config.toml
router_score = "softmax"
rope_fraction = 1.0
optimizer = "muon_variant"
doc_mask = false
max_steps = 8591
Below are experts of layer 8 (counted from 0) of a mixture-of-experts language model. Rows are named router (the router's row for the expert), gate (a neuron's input weights, with its number), up (a neuron's input weights, with its number) and show model dimensions 128-191. Each number is 500 + 25 x the weight over its row's rms, rounded and kept within 0 to 999. Numbers have three digits each.
Before each expert's rows: a language model's description of what the expert responds to. This comes from a sample of Wikipedia text that the model never trained on.

# expert 2
It responds to: Personal name pieces
router:497497504498536518484513491476454467514500530485510503490497516484525507510538486520520486517462489534522515511514550507500485495495486497484462498504500483523498543481506517487509439490471531
gate0:541459488473494484474562503519453471442520542492458480506488491525487476487495524473540496490447482470499461511511530487487499517526488540480543511501525486527526499488480507532492476449523484
up0:523467498492527446461477487495458475491434517507516498537494511457501497528509514488484463484522528487486463501493534479492478485531475550522488538536495512521515482483455472511505533469512488
gate1:482484520503484463465526493533486524490515453501520481415506493462468491471507485473464461508517524491470538520510501476499534510511481509492473564515513529529486480528486494548520486494509500
up1:529521525550487551519463500481444466503520515483518504481502507531484461503476475534535505499550498538484521456500536510504525512499497467527543498462481488486501541521497517535547472482469454
gate2:524489506525543485483538557489484533489503504515512512535510544483471517442508495539472507497499483515496504457461481465500514544513466470533503501525515479476492492565451451533497511519498470
up2:534515473495559455478492505465499527544518484503477553509462550539511507485496507495505478500489482454501488512498495477462490548533501483497505522485528510518502493520532506456495476493464541
gate3:480482511585496513498539530515536480523519464461520506493504487518507496500462502534547519479506522507493527468458488518500482508478564525479472519454494523509482494506490484493546526527454539
up3:527494497446528490531463521486479555468539512563488551418469527497505503471502520458517500522528517488510465534510530505530513509438489496527509526503491500483521484501470490508456487521515492
gate4:543517512490500451498526531513522524471526468521504532490474458503553507498532514474490479550498473509513477484513479494483524448499519491537491537549485506479441505497459467482528521434435466
up4:465507468513513448521456466431514519481508489527502518500507496511518497485483505527500459545527534456522505500526518518481540491507489525525519498476494449491532497502522521488487511481550508
gate5:503527481491517552496478510450490476512470491519493536512472483505477488519503465516478465503542519527519493508484502535509478494460528512539551490537485516459474500511486492491506514527506450
up5:535504520470493517499513463512510510458482480459483497437481473481507485539499469488497505467514531517499534515529504490481485535491532459528484484485526510511474514529475493507499552480466543
gate6:522508507532537529523489471518534476511508500474514491506485482501461503535502477468502490473503493486505502485486479529516552486536488507507489487504454520485517531523508515469539456482504478
up6:467506472493471524498481516517486476466476508495497459530518519491454537548576476450494461484473541493534472477531483486457562488485493495488500469489514489473476513489497512495524507474542500
gate7:510508534485477500496545469502481480507540534494522529520480487449512504483540543512538501532525507482488497488487553535448483519516511482461457547529532435500536482517485508490469547498501510
up7:511429536528538514513539488502511500495511529479482494504466490518445481472498518501499493497534480539516475507557514518484489524483498499537474533490491443507508498504518524485528542525509512
gate8:522502502509503492479540475539514469509531537463486498462498458471469466472471471505504543489461463489491474536504507506533514502501535515492450540528515490507484494499530515497526482483531436
up8:503479486530476527479484454501549509519526490475467496509526453469513495491488504512464499486485491542524509540499482470454496486528498474491487487516517482503523523522482466500519517498482464
gate9:537472491481464491505517526498487511500516466481486491487484522474488468483492470537511491494468500494525504535513491477482533463517518525507488488534501461498482553516509493514512477487526520
up9:499485479504459509466480486522485491482538522531496500463508540484496545504520508528483529505503481537512498505453474510514499533502537479473497496501503515519495510531536481514462496469518509
gate10:494477483501494514463529506475546520489523494493546480468479491485480488486509496530483544494507578474537544516504461512502488463499478483544494505495491484493527485496512513510541500547499541
up10:491496504500510512474523470433512526543489512498518460457484503474515505551476448524454508523483521469508537480501479515537476491463487496546489500512502503546457519464495487515523499534458522
gate11:496480461518523510512510525509499488482511452442519490469516468536523534517564556494478529495492488477500514506516511510525477496521530519518480504491490509487472497521535501490519509512481501
up11:508502509506536513471486492479489520528499548483528497487492417475504500520488492500496532496478484506463502494495503475550535484463501466497526512504492495483544521531498533501521557536493503
gate12:492481523534510504520438521484513480524483517502479489462530503527579503492479530498480505507480469496506518479533483559511480538485479466504485514495475505506485535463489514482486538503494509
up12:509518529470514523493529494505499493455517485494481514476470465481495499524491497505518458542478533477542493545501519489527530520522500536502500506475514469477532467514482504521549494491477507
gate13:511483487504490501496467540533506513504531463510522501528500459531538529507512524520499485494507455490472510545532477468502478540492519525540487478485480465482475534508487562501515517424463458
up13:503498470484471468508531527521478488485535501537484496517505514542536483528503544493500503500475475506506516489484494495494454533522492442466457499505496471517507530478466496488530504484505510
gate14:459537518494488496477476538515532483505536452485484501444485528475552478510487458480495458491482480502546491482490516512514507469499521493500487522521523472557505520507508494514476494428490498
up14:482484506493570497487500516505471494511508517469444502460489530487542487512461497514489489511511503545498517470484489514549519479491522515512456500525536462541475518537484514482486498470480453
gate15:525527477496446512527493486485521508513485489507487519498470497500514469529480503463528509517513542466512509489490466474469524501511505474535446526506505508522533491520516503482488477475520506
up15:504511506482504536508465506499483491517502506496475515527475527532542475548489467525483490476513492550529451543544497510505488517477525480501470464520510500513532502540466497538559501473483494
gate16:462527487547504493477509468487517513502540498489523508476534536495485565529490470510528480489479508529479496496533504486521497480515523471500507524480497519494529512532515525539468486532486511
up16:526474514491451489484502529434527527509499460491510508492491510522489541551526505470503543492503478538524489447506500528539525512459508513484459541529513552511500507475469453466498487455500531
gate17:472518524548500487531531486493516488533466498496512493483462484540507487508470514475468491523486495533481517498484530476512538500495465488509509518476522540528510517496518492522542535504481505
up17:442453497464486481469506483491497509462477504494488514511518567490488496493513506530494537479508470451480508495512505495494532527517501512517509484474496507455481536490486503506492489499502510
gate18:469500498479485504447530520475502501510549514498520504468507462473519473471471517487512557502530457498552515532504483497523489539549469485469468469546507482507547482546534505529477520469501504
up18:473509485496518506501506493466501431515496505518507499478502486506493478485497504497491475488479482529497518457495488492547501517474502507510445495484499513501494526490524498486505510529483497
gate19:488529529509509482535491503482500512512522521473493475515482486476464530478466498473526477521479479491500524494462490525521508513508483471532505541501481493461474469553500472495537481462485495
up19:520500491533515469484447499505540516464513472448470479528531536484488466491538518512531512505521507475553545475515512527540513494553492529496520509533533502464483518497519495498458464506517460
gate20:515520479516519522485486491502505515494535469544424493477521477481499450466483491475536515523497506485484512499491481483491484449468504516542509463517443505511514548510477499502507488471516537
up20:491512544524529501475519497477497524503501455483484496538533536534515542512453496510474455537501512503546540487484483501483533493544551472477523470490506498480492526491487468488440440491515520
gate21:523454542518478465466530540488503473463513520496521508485506517470483527505496511493523543503462495512484471486515510508505501514505479466518499514531483487463463501511453460511529495481492473
up21:512507517484489520523547519495487531498500507510527490493476570551465472474442523502521570508500549497478474501510484518499491531500546502510486478521501473472500533496486486514494512510473477
gate22:484441520551481501469553491520522501500491529457468497470513518503445459509486496527525491505469559511487471484481494521465527516482487479504526455482482455529533497488510498455508495510568492
up22:489502489482476499474545453497449511476502490556519455506488488473502472514497484533483548494461516543470501454512502487512509500515492554537501508497512521466538486501503557551520512511439480
gate23:510535528504526496573534506499514483443550515461506498499523476495486465532515512491523499491465553521495492477497514501502522532509483514438498465541433506488497477495467530501520469517504541
up23:512494514489483524516519497501487476474495496514484476475502473451515518557513516460459516498461487501498469504460516482499473502531480503486495487555495524503457471496499527466454508497475481
gate24:484520502511494520511496491510496511491503530504477556524541517507530493480479493525491508545567534478452510452509517482522493492494479474538531458483510507474490528477497550429517494522514509
up24:541529542512502473495490506537583490474527474521502497450512508534463490511511486477528500526481474478545503527475480539452475513488493501493460567470497515518512504473512484529511516442505482
gate25:508526520519507495485521494524488469511504493542498506525470483453464468494446465509471529426495499496525531477488493502530533491490448482539506476481491503512462491492512475509491497461477487
up25:441529576509523527495481516506478480537540517488513550531496524519503445520455492528498523515490486476497481477547510515547533491514492506480461491502486460478481478520501467524502541503498492
gate26:530512450511470519500449485525484499480477494496529482524520479472531466498490474498519471495454500462473530512485499500473492509498512462505482480476498468551520483497488514535510504538512517
up26:519470503502529482482433518548487532525488477522505485514504487450521513542489511476487477504509527482524486526551532480482562493557520525497478477515512499497469474520475500499515502485490491
gate27:509561505481536503485524481477499517490475516500566530486489490500452498504543495493523524473499521498492510482533472485521473546520497517474496512520504506537502476493493504511498475521466505
up27:472506471536499471499491498493498487478502491536508480494460526530482502524468522506519493506462472479570529510497489512507481548538524488503508493497476502486488498450484540521504465486498494
gate28:508489505492498520525462512473562466454516519503534508519517526503460477489487511585547505461471468472495497470527513531504494475496477511515491500481511519518518528496562482502488512487486506
up28:494491462524550512510486485467502525481488535495507513541539540494491493498480523484497447539518485473506521483530466545502536512473462545484475473482487543498511464503497483473510529503501544
gate29:520533502522501568478522486478544511479511528516512533516499497511462479519506544520547523509508435496546490507549493504523491504498476531512468481504446463504518495499510461477455509503428497
up29:476508510482524528489495518477490482502474473454543516537486477548504503452493470471496477509474486517486526511485516553505504544492490498503508538507516521525507479467531502492471466497526480
gate30:494517477506499539484486533498511504530484521503511492497515502492480501487528536494502535498512530471501501494492497487508497512475437469478522438538533479507482480525466531510493474520517531
up30:459533514496516502504558495489489527516517499538507455464469529493486499468517461567518518527516473494513464514493512477499511528487481512492500476534525540536529520469494448489512505472484558
gate31:497468530496503482480530520507506517485510476534490507528492475507508521529524499471505496498473565513508494529505523517520509532491535528523532460515513533526488560492480493567497487446495490
up31:529485512511524501501514496487473519479484508479465520512508509515478510548458486491509501456531507532555465512527500487512548506497497483511492538471509467481501525514465525446517524482501507
gate32:505514503465498495512492512504509539516490514453544507486471518482538503502473508475531459487479515493465501514496512519487452484498526511462464492477501530508540494530484545495411532547513451
up32:506450514500499530477498490458488465528504498493467502441517524458448532504490505447453482491523493490502504505518480526471551507513482490494524508480461500512539540529487514464535515496489526

# expert 15
It responds to: Music and film media
router:524506513514503491486544548470501527503533530467490453538531512526474471506495485527486517505536500502552502524497540501500498584506472478509451529543528517504511501525490448481481507476511465
gate0:510439441544487514471478477467516523488526521495518509499502527496457493514504538485460451523492500515493515501432509508481498529485463497469508491511506471531509504455495534529490481520468458
up0:515524540494496476531489499490523500535482509522498506539501455506506503482524470488503509491532523516509553513568454508503475476464493531500458540486516499521515538516532493532518531506527521
gate1:520452543527456518471509539471482520500480431481493543509505514471476513506493526539458530498513454569483499519485461482499490495501507501506526485473477486531522524497502450485513458506486491
up1:499463529529487521525535509455500524494480469490466518449474536477496500497488510538521477561468493512504517459492482501468456489514494519512526512524458467479524552484503458457503489545526471
gate2:540531476522512506483505516519535471493474520456490507462500495512471483517483527483523522528501481531485473524512505532508528479542472459489458502565489465479490474540520503514471501482490523
up2:444525527503471506495482504512521547549482497503494480520532505493491488488491526527516467543460454472452453490438478492513508505471533524487475526488463470542463510536511532556495492510483512
gate3:487470498510502504479484467488515513483539488472494493480504508469515456481542482486472507536533489475504480483496489513510475544486518502512489483473532488522512507525506517479525517468476530
up3:475464534457529504501508477545521547450494521459491497455490454472488487470507492514476453502481538491469474513500524518478499511517491506510508498505486510455483533483510510497516529532501490
gate4:514510452460518491486500512517517514548481496532475510474518486499494474539521505437499472496520461480491528508480479555529507475475491539495452454505520495478478488488481527517515494528518482
up4:479507472476515500458515548512504563509497474489473446489483507478504512517513466440526515486508467508485529535481531540520490483492494515530503479509547542498494505519495528476516465508496518
gate5:478492530506499483492494521502491472485474510533500512494506509485533509542543541549486503478548508569502549547472510477460503476418504478476507489559482517480483535512508501524504539502513505
up5:492517542545494534487476527506495498512499518548493512485497516492531508554514515524482535517504514591502522517499519480504505470476471486469495461506457492525515509500507487481492510484458546
gate6:498481466505562571486523537481510531505468507484497489497545463484496476517473481485494477525499509520534511467548487509448548517518500486536505497513514488472491460475454506546465507500493495
up6:482461497491507560505490560441499511472475471468525476502546478462488479487469499489482463505482492495529498442519516516443514528501526473496521457520493529445496513476485474567481507509466450
gate7:500537518478522494534479442532500526494541503540487512503514466507498518505474468507511464461496490465525556474476510491524506557474506523503518511466493478443543519526500507488473508463480531
up7:510508550465464525502473482515511492476464529497448499472520516500530495481529493539503516505472503502478489472573517504471498477514500480522507452476558490516508454499537474493483488510498500
gate8:520491488492472493489447494459501512483536508554531553456479521511462518462486514541528507506540504542480485499515447516456505509522521494493477521513533566483477488508504503492516506490531466
up8:557485534555468555506500492505493546528541509545478555520512505533493502497496548513496504503484524527511498446517439544489517527527545493492516466499484466564477530500489448565498477481481506
gate9:505526548470490482485483501487454505505500521487492494451538492485478494522509523523451511498489458523488523480494456473507499546483532540495506485496487496550512477522495538500530477523474494
up9:476491470482531536497511489482519496497530489513534489448506484458526512483493493490483519456514503519514515496505489519439506533505474497504538498500565490514520557450516493477465528491504526
gate10:490523551515533518558494488527497547537490457521513445531479514503490484495514493474527509525539466495494513501464537543514469478493508492511500503542558524488499549533562483454475506491559480
up10:462559536502535480485521498482522491501485477518476503517477479499486419493485490537491502520518433538497497507464482466515451507487457502519460507491520509512521549507509513515497483483507529
gate11:534487531512542480511494512538494516543539513502515508489495518478407548517510492486490488513494512453534522509485505493533518512511474521434515533504473478507519475517450522498506491488503489
up11:491530499483477519488509517496501490474516495478476486530512517521555469483503517501504501500527472504483520499494512520481475468520530485543509509507579550497524525498527475505509488558539519
gate12:505526521517505520507511530508524488468490449497509491485460514479504555484450508496479523507504533513510489538482453483501491558529523503507492507536487537541459511521468506521489523471479506
up12:513527490513528476495463503456483470534514477476497474494528491488516504499512488521538480521492482486507544479489557519502487484488486500501532498465533467537517463470555534498510518472515489
gate13:522507548489517474491471544538481489483491496502505493515531571492485541528500484478519533493485465489507479527461557481527516504471490504462487487508474503542462514506512561497469489478490499
up13:469483486495522470539485495517476512532497552541511494503490451508470518473490503508513552476459513483482503494513544537500458459529448503513505490503517546450520478512512440551494484477524527
gate14:459459516552502459497489497520519512494479465514468504521523482508506479504510457468504533561491497542505533493520482491526492494492521457484467497482490528527521507489529497498538454464483490
up14:512501525455493526480477515523498525509488525491492500481487519548510528503513526502471458489505506488541483497475534516451484521546447522508489493491546495501484507473498558495490534536525491
gate15:490504450460500487462463531509470500530461534548530493501504501498491440517481496498493491512502501470472481477547511517505510530471483506488482474456512464546506489497479482455529493501489486
up15:515500472488467514510508504471519503510540492461511482506446484513507589527517494508485508504503512521493510495454507517489469463548535507487532492516522526513523505504534527500452518483510515
gate16:510517531530528475538534525443480506505498482481505510505499468479458463515480492455452501491523485553443529482521525517460489530490569506494516479496469491497532509506462490491518487508521480
up16:473476479475444517481462526550500485477481515472507498513497481507546534517528517526585518534504500479519505531510511484525489481547457479496486492540581495502469498499528485489501503517513496
gate17:505529534510489528505482478458497478444494505488527507476542530503479441518544527507483501493583502519466510546482437514486481462426513519532489505518533504475503533514479489487499507458494497
up17:542492462500496465523497543542512516542497488453484461481528546519529491501511504463515519499478538522531517574508520464526456474488473532530489518528517482501513483493512499541514506504494512
gate18:528510497486499553502487524533512519476526528531523514496515493491481521421525472512478487524507515491529462498473479512466511515497473513460524490488482526533510512525475488496469502487513509
up18:506498506519540517472472486500487523543463473501490489488474519478469558508530490515457527487481512489503486479543517490476536497473518514468472521474504497457502483512465499520466484530490542
gate19:548518494510489530523499492457520502496497477503531492506505497463530477499471526457476514494450514486499521475517520482497503496503496475473471482512487523487505548429524508526510466486527499
up19:499497500511536539508466535502541480487515543476473466520515467498500418487518487503490504525534471488522505502492474536492490542475529511489539496500502482503581492466488534477461484512504545
gate20:498491508510479482526528473514539516480495496487501511542524463486490501477524477495485550509512496514514469481470474465514492513462502503545449506497454498502484473524535493501537489532470524
up20:485475489507493523514498509497492463539456523496518531494476513518487516501469537465543490478489488512510538504489482490500528481522496543476536500570483491505488503449504500505463508530505448
gate21:483487543519487502489499480487469511502492499499491505473458488498495501513490522517520580550491491525442498501478500578503489532503506523484503494489523462521480429544568472483489490532515505
up21:479507502524518497486475441490499488530506496481482520493472509541507519501479497509491490533484478494478547508506504558503516508480500558523519500524510506517507494526547493475478511506499468
gate22:550498512543521512473513513510496518494508523500506466490452542513473508497468533513503477495510491522505536444510511498491502507487527529509531476473500462490490510521501504480473469535477499
up22:525514498477543521494477487505496507485498501499451497509440485530491507494523460516487489463490469464507527464471527485483469499440483517503521497539526507495507572495537517505470481473507509
gate23:523488495511483514533506506495494531505519505540484513523484541480460521528504500500493548493504476548506509506475482498508475532464517470490506459503501513494507476520481514479470467496501520
up23:467494485553534526474530481493498466492481483508526459489514465491482495484502476460457481523502530510501469482516463488503543506535511466545567516480499465480485510503501489544444550539464517
gate24:516491480492499551524500454532544506478467522505470519475551481518483485513509521532486501487492473466498492480484501486531522493505470548474498453484466492478514478529489480485483449561480440
up24:536528508533485520529486476469475482473483528544497510472561538497461510501488503561511495518494481492478512487522537528512498482493480515522466461501475495502483509493524502485488447481487461
gate25:463493491505529506505459501483523490506453524517458526478484546483545509475509506480526482512511485505495487493495492515503429482518487501547493502549527504488560548468455513519527472507505532
up25:528452491483496517456454550501484525505535483454519488508565469511508499552504505552506557449483507467491517492498503499519515494546490478518497471486507483508476480494492480492494544484524496
gate26:512522508424530522553488486499469489465464497527556506504483498505511487494491503481511493446504520451535508491553504508493508530507540520507515489476504499478509511499514519461490518472510538
up26:470549505504490512486481513491464499510471494503529542471474513544545482531507501519482541494533467458480508494473494491523520481476511466494512472475525485539520521512495477453523512508439494
gate27:505493494524501524527498458535527531464526535494525487508437550526502458542492529523497483448538505503519497509455504462514560518456473474524529540477538446532505503482455471479492506538437497
up27:515513519488516471498530472490490504491523462496560491531473500507494449535505514489504460508561481510507511521533475514488527475506486455530545523510514497462481485517547462544500457510536494
gate28:452464511477538515479520500453493490446513499493502496507484480550487511511493508515472530490502527494454469506519486491509470493493472486519488496529529534547438506509500444531519511531497504
up28:511537467518499502512561493484458535513490473474462494481530499484493523473523492567494514534450484448505515551492504539484507502531458496486452467480516527467522509536484501459492511492514505
gate29:509495529515489490481498476478494488536469486517517531482563446506523473531521512494452515490535502540532488473465512492533478492496479514539511444494510525519498525515492507495507503463535479
up29:488488439486488450501544505492470507475511469506489466516483553541520462484463500520479472462514500499472468520523459479513503524517524509487492523483459468486499451479484468465486507543500471
gate30:539549492523495502536529477472508488491535489495481530492495492478507507507495491525522489531520510536540485516480443509496554473510440492536456474508497453490500510486510487540479486474525497
up30:553501479481543497555523505497492497475474483543508512507507560496477552514507536507524561503499498516488483511502534501485490491514481531538497485485515460484495494532482509484520486505487492
gate31:481513472503489547475534520513485499460485481444474500440527457502487503474468510478478484486542493547520470528479512527490507492505513525479465507506476496502550526511514499477469501500512494
up31:493534501525506535499514471497449508487480503502472528480521487535470487483494512464451467503475481519477518540485508544456519493516487503489499497484514514462493458488498485470491479522528483
gate32:534488472492497475456504504471523504521503517536500519524498532526450505499500460457497449484528498471507474461527480464478550449513525519484501481544479530456518524509475478477487506491472477
up32:490490469502498465478476513512500475487549542539554478467498510491540558516485466503493522490487490502532507524522529476513529536485492505485533501500473520493490501509511491508493506485493461

# expert 20
It responds to: Foreign name pieces
router:512461524532560538508522509507475473514534490511504489476480533551512543528504512470491525449511543514500523532463498493533508488524509484515486491464500562530463524445544458498476476503503520
gate0:502528505480459479518518516492474504533531521475485547499490505484529521488506528532496509505515527513521466528507510502487509512494540493563453502494488464552569497482516537524498439498486505
up0:492484490543503509484477509534520469568514508496504520495478510504540535489523524544513535459469506505504510478536488511506449504503511509501451539525475498517496512496530512537528506520461493
gate1:480495529482514499452498539488539518506489477508522532495482487540451476499525481531496514454475488463472498502497485482492484498498471508531499474512474468543484493542522591525505520507505501
up1:499504522489493483515503494520492497469450533530482465511542494480502487490468481496478512518542552524539511545517528541513517506534478552517519473466498489462527532460503492494543491499536491
gate2:458489457536476471468520520501496524506512505486489470544506509504488523479479483487486540490523489545484555557500505555528525502473554468487491492508474488433489537501487466512490499479491469
up2:485513511507494526457484524521526465549521514467504516479520520470513513506505538485474513495450484482546498469463493514508478489502523520511490543457523498507494472458521470492542482465498492
gate3:508525543525459541488521537479469490508524524508526492544526489475488564501507478514494504468484459503497471498493502447487525506487450557503501497510502473516497514478506479470469526481467443
up3:482455536502515511511533438563499511419500539528486488504505456495485507512477510511518513494486558504526448524482488520507537521489484500503540520487530508524514471488525486511528498470477492
gate4:522519495455460505450520484474502517451493467476473493476528505519502466519500436507543506506537488474514514485476518487508485509477512504489471485454522490468512527480502488480495525533532546
up4:489512470501480475446460488501503462520490523494490487483529543454482526467513491477516525491476490492493459498493520546518498531498455517503481506510486520503493563509464549485448508516521494
gate5:533487491526542500482510482516472475478502502512502485470513512509511463488533542493489489513484538493490514476486471469486517490514557482527533483484544545485507480452483476521503461508495543
up5:517499483460468534508562541525546535486510464498524519492491546520497509494508490456491501475537515535504488503484453479465504519506484506490536511491411422478478497510493518492487509496498530
gate6:507481495486489487516532518478454485513563470490490548549519481538503481488503492533537486554505492472497508503515482482507486483501478489522501473495480492515503475511483491482519501526471514
up6:474485542489481522500516554499525480497534536451477526497502518535459526507494516484461486455483506507483500468473469501462448523480524530509509519451460464528535497530514503441486488497472494
gate7:525500494498526518483453502475537491481497518517506507541493513507529511496525513502506498448523544498487522441521453525524529495495483505495516510485471493506515423494511515524478517505483461
up7:539536481500457453515529512500501488500439524521502501454483494516485527494463467528516487484506515456439502505483535510492537435482502492535504537522526504511458531498519461506542526545534496
gate8:478513487525504463473537483530503487496463518523501499506477516530482491506503509458521518511498481506495513554472509507481511487467519461511545485485552522454509522476498444509511510527499503
up8:501477498517504494519465534500488496535494464483490505493483529523478503482463535462498474478474497517428531470430475514527425492516475531492515489501491505478498517482511491483468493503513535
gate9:470501497484517471497515490490486469533492487505501455501529493522513530541480453534469545494476525517515469511505497435505518493453496515522510475531508563481512520514470518484461554477567523
up9:482522508507536444523478518500501474551517532465503470537490487523529483492497512472439530482490549441512505507507507464497504521466499522559488481519473487508538457473502501482476494499504533
gate10:474518545533491513532478536490481460516472547503505505514532499504480468536494492451493489490467493498489494446518500472537501535461509475508468460479530481494513517509508499475507505520517493
up10:469480530510497507465493521520532460501523478445555514512491528484529524502540461503481537504467515526506515501494494467528468521547550497479480496494528500544490542509491534490508487439509512
gate11:530486498508502499503504532471465498475516506490500474494507535506551482506497548488517503499507516479484492507485487485520541457468481511532485506476508526508513496495500460497517513474492497
up11:490516494484488478508462532532493522500464526477513536500487495464485498487467490479574500541545500471498518484464508535461497520494479444513485449512498498534483490449514518502450521529503516
gate12:523499556504529504487455559501477489504519557503485508452515477514538556515515498474471470474469528505499497515503518495517500541510453450536482506506490480482484496532448520504477489518494495
up12:488541474503475515503492470510490483455509498499517543513490494511464505477460515530545488495538501545526525521485477532471514468542523513505488526507493471513481496543503476532526533468517509
gate13:512545517542504497514561500507457535480524542508491524492534496520485499499476507496503535491495441490467482475541482460517524472487506504514481470494472506493511492495514481491501545533489500
up13:537454500544481486492508529525549521511513541490494480494488571497463469493540559510487517499497555465504517500491447512504531489535510538493464498452507473530467489521474518482483514511502480
gate14:512498482524458505532548501536484518492482497449533481490537572544481505505489506518544495524452497484494475519511474515498537472507498469471508534556538512523450515536488524541474495497479508
up14:493529514469535522499461456460495533508495491527474527533568465481483517529502484549482475501529511512513509492494486524479515510471492524571497499509486504545603491499505527469484505520482506
gate15:492475525529481525469486541505479484504489496505493511512520495514425490521460489490554453502474541497520512477481534541507530537497488511547532503504470474466459501476460508515497488462537496
up15:492498462473532522510499493483511519531486493519510460473485546480496499494466507539494508499519494486494534568487514489504437519517507500485471483500505516497506482493506483495450460478470489
gate16:473546483520535504528464542521420458537513527506507504485486480458493484494526507481501537513500515500506489505549506480543551502497480510465457433514540482465522486545525513486521539525508508
up16:470473523506512528450486538498500513498517471484489492520530530535558517457501528492521477529463505526514519511507504513519505511481453515538520517517482512508456497510487534504457526481440484
gate17:501468483506504490480493515514507469516511514519504492504567470490451479517482485474526477485509515492494555525517507448533513488572511510500502477520454504508460500484486497489462458490542520
up17:490510499508512544508511476521529485461524514487536518531468511493492500497538493560564522494510489526468557460482483487516517511477482508477497476450493487553510475545495521483540514542469527
gate18:516537513497478510498508479532486456530503493483500515516512510469511561525507535511530511482478514485512477512487511469520501443548498501557550484521477537514487482494505521528494516492507486
up18:528509507523499449455482548539507513501491493543534503508493490522475483472471488473498491463505511475445482516467512503541489508490525486513466507547511460480503528508507548532482519458539469
gate19:529468472486523488526489524515481485486459528489512500473478517490514507478493511525463533490530495533499522504502484527510545523508475462517521461450513466486514495527485470535483518473507486
up19:493500511457531519445479477492538508504501496475458508493550470470505499481506482509488505464526513473492513469501523525478500482491528480526497521497481496504508428484510526447477495534516514
gate20:500515490512538492476508520487520540485486529507543509511514523501486491535476518518492506463484500502541485515528483497533469526562510532509453510547508540493489505514517483476474505509505470
up20:498500534528495497496490508484496490529472517469518535496509536499528492503502500514498505471459483509502501487529500506529478526532467495518460515550504452509471473499481509463494521486516482
gate21:486524505464467492474483532494485468513518464555524521524472498516531509474471449509489482452472533507485533515500488511478520528501496486539509462509496451501477525539504513493511504471515481
up21:531444473524502477467504461464515475469513521520508467490530491465516472515463487494534487504490495465525494476503524500528505461492480530514483535531541574507510463427483471477487494476530507
gate22:516453517543529497508488494518532556499521459502489481484523493435530480484503532489537465496491562512481539532479558524492466473483509502507503514520468485513487455543477497509485520472513490
up22:521492468506520527499519483482445496494509513479461462524456490513504505505532491528465474506488529508507439485498484502487522518522507501513532535502506469504538486516481543519448485490477511
gate23:533479549497519522514490526482498489503494486496499520519501522491499513499527536491560575514492541520491558499516473561500496535523477441467487496498469478522524481492519529479505480517476493
up23:515454491511515509521514492531441456507507484509495490506514495463485524520532540498489524488445523529467515546485526526506530532500486451462501516473470490517522491491451464508498462502498473
gate24:522522509474465521541480492495532511477450511485525517511498489540473543497562510509495562470499507485467515480522493506516516499463456479476492483504482508518528477495511489524519474478469486
up24:532551495510480496495511506537510498479470519496518471565467518497496506514540466562490518471511465532501495495498484503480528461531526483480510518506505501510478445519505522503485468490489490
gate25:523483525497497461473527534491437499443443475520499508459474485480484497519497501481525500498468503496469493478491471502502491460500470513522494501522472509471489472510568494467469466516513502
up25:458516488485509491484484522485526488532477490458509465466464461447506527520463488482508510507485486453506513550507476512463509479493491487503514498534497515487535549465536525491495438514516493
gate26:496470528470540545505511495458476535520517538521485526531484547462543518490572477577495518523501521500455537512551477480497521543473493501482496457475477480530467515557492503471555538528516504
up26:497493527532539530478549517506520498517518533488519511519514502477536518452544513515503538509489465486465546517492506486437499529529452522451501502481436506490481502524537497457538523491482500
gate27:503506476462528460473492488515489482505475492528508534523460522496507486528498515506515517507492494498501511482527545540525519518498524495456508508524503450504490491509522483503523497518503540
up27:521497473475491482460487478471544556460495483490454499511489534479527490492513464482540527490532473502504507521506512486471523499507517500496473537524458481523506494485532507509501486537489503
gate28:518479479490497543443544523490512508513508527493495490507512490505487523460519510493468491467523477506433491567470495495470474455513511524515541482551482505506509495513529475465520513516478490
up28:524529493459482469532444490491526528507485465521491480500528522499485472528511460505516498509503511477563456480475512462509485510515482501478453507491534494521504518505500476514480495475502488
gate29:473504491516499517507485512509499472482533514536490536520473512532528476492521479476518471522505524460469484477471521447492504508518532489522502488508494470468571518478473456512464510478461469
up29:493544444517539527524461493502495523460520533557474504474542513506522477505473529503507503475520526492506500473487515515499483505485487493483462514523501502496538535445507456506481494502480486
gate30:496489500516535525499510493474520517474516500551515491512476481448501498468543473484499473483441504495453533510489486522490517532491496441500513511502492482493523502468473501525489533505506456
up30:520494503492512483519532492525487482517525497485484494494488479488542514471502541524432485570480477498505505499485539480506460443515452531469538505498490523510489490488509520479502492491507517
gate31:493460495512532521495497503507519498518468537485482496525505457504491541503494535509490529440525485490494484485479525493489543474490465564466516489488512465532502489523480498487539512468449510
up31:510516548480558509466525479524479464506508544554472500488512514522537531479537476504480494464509515508499527484493519518487554482465495512439521503490512426513482487502516507465508501487528514
gate32:490468536523490533482513570487523497450475533516482499487499472514486491506471508487517513515508481509483492465519540546528478477486494511505523502531501500479457518508533528462442478458534494
up32:494507504510517473493507518491494570524458494460500502458510534493499529496539525479465520482485490524457519502463443513460481525497513476505474517457459505521523507502528511509502548472457505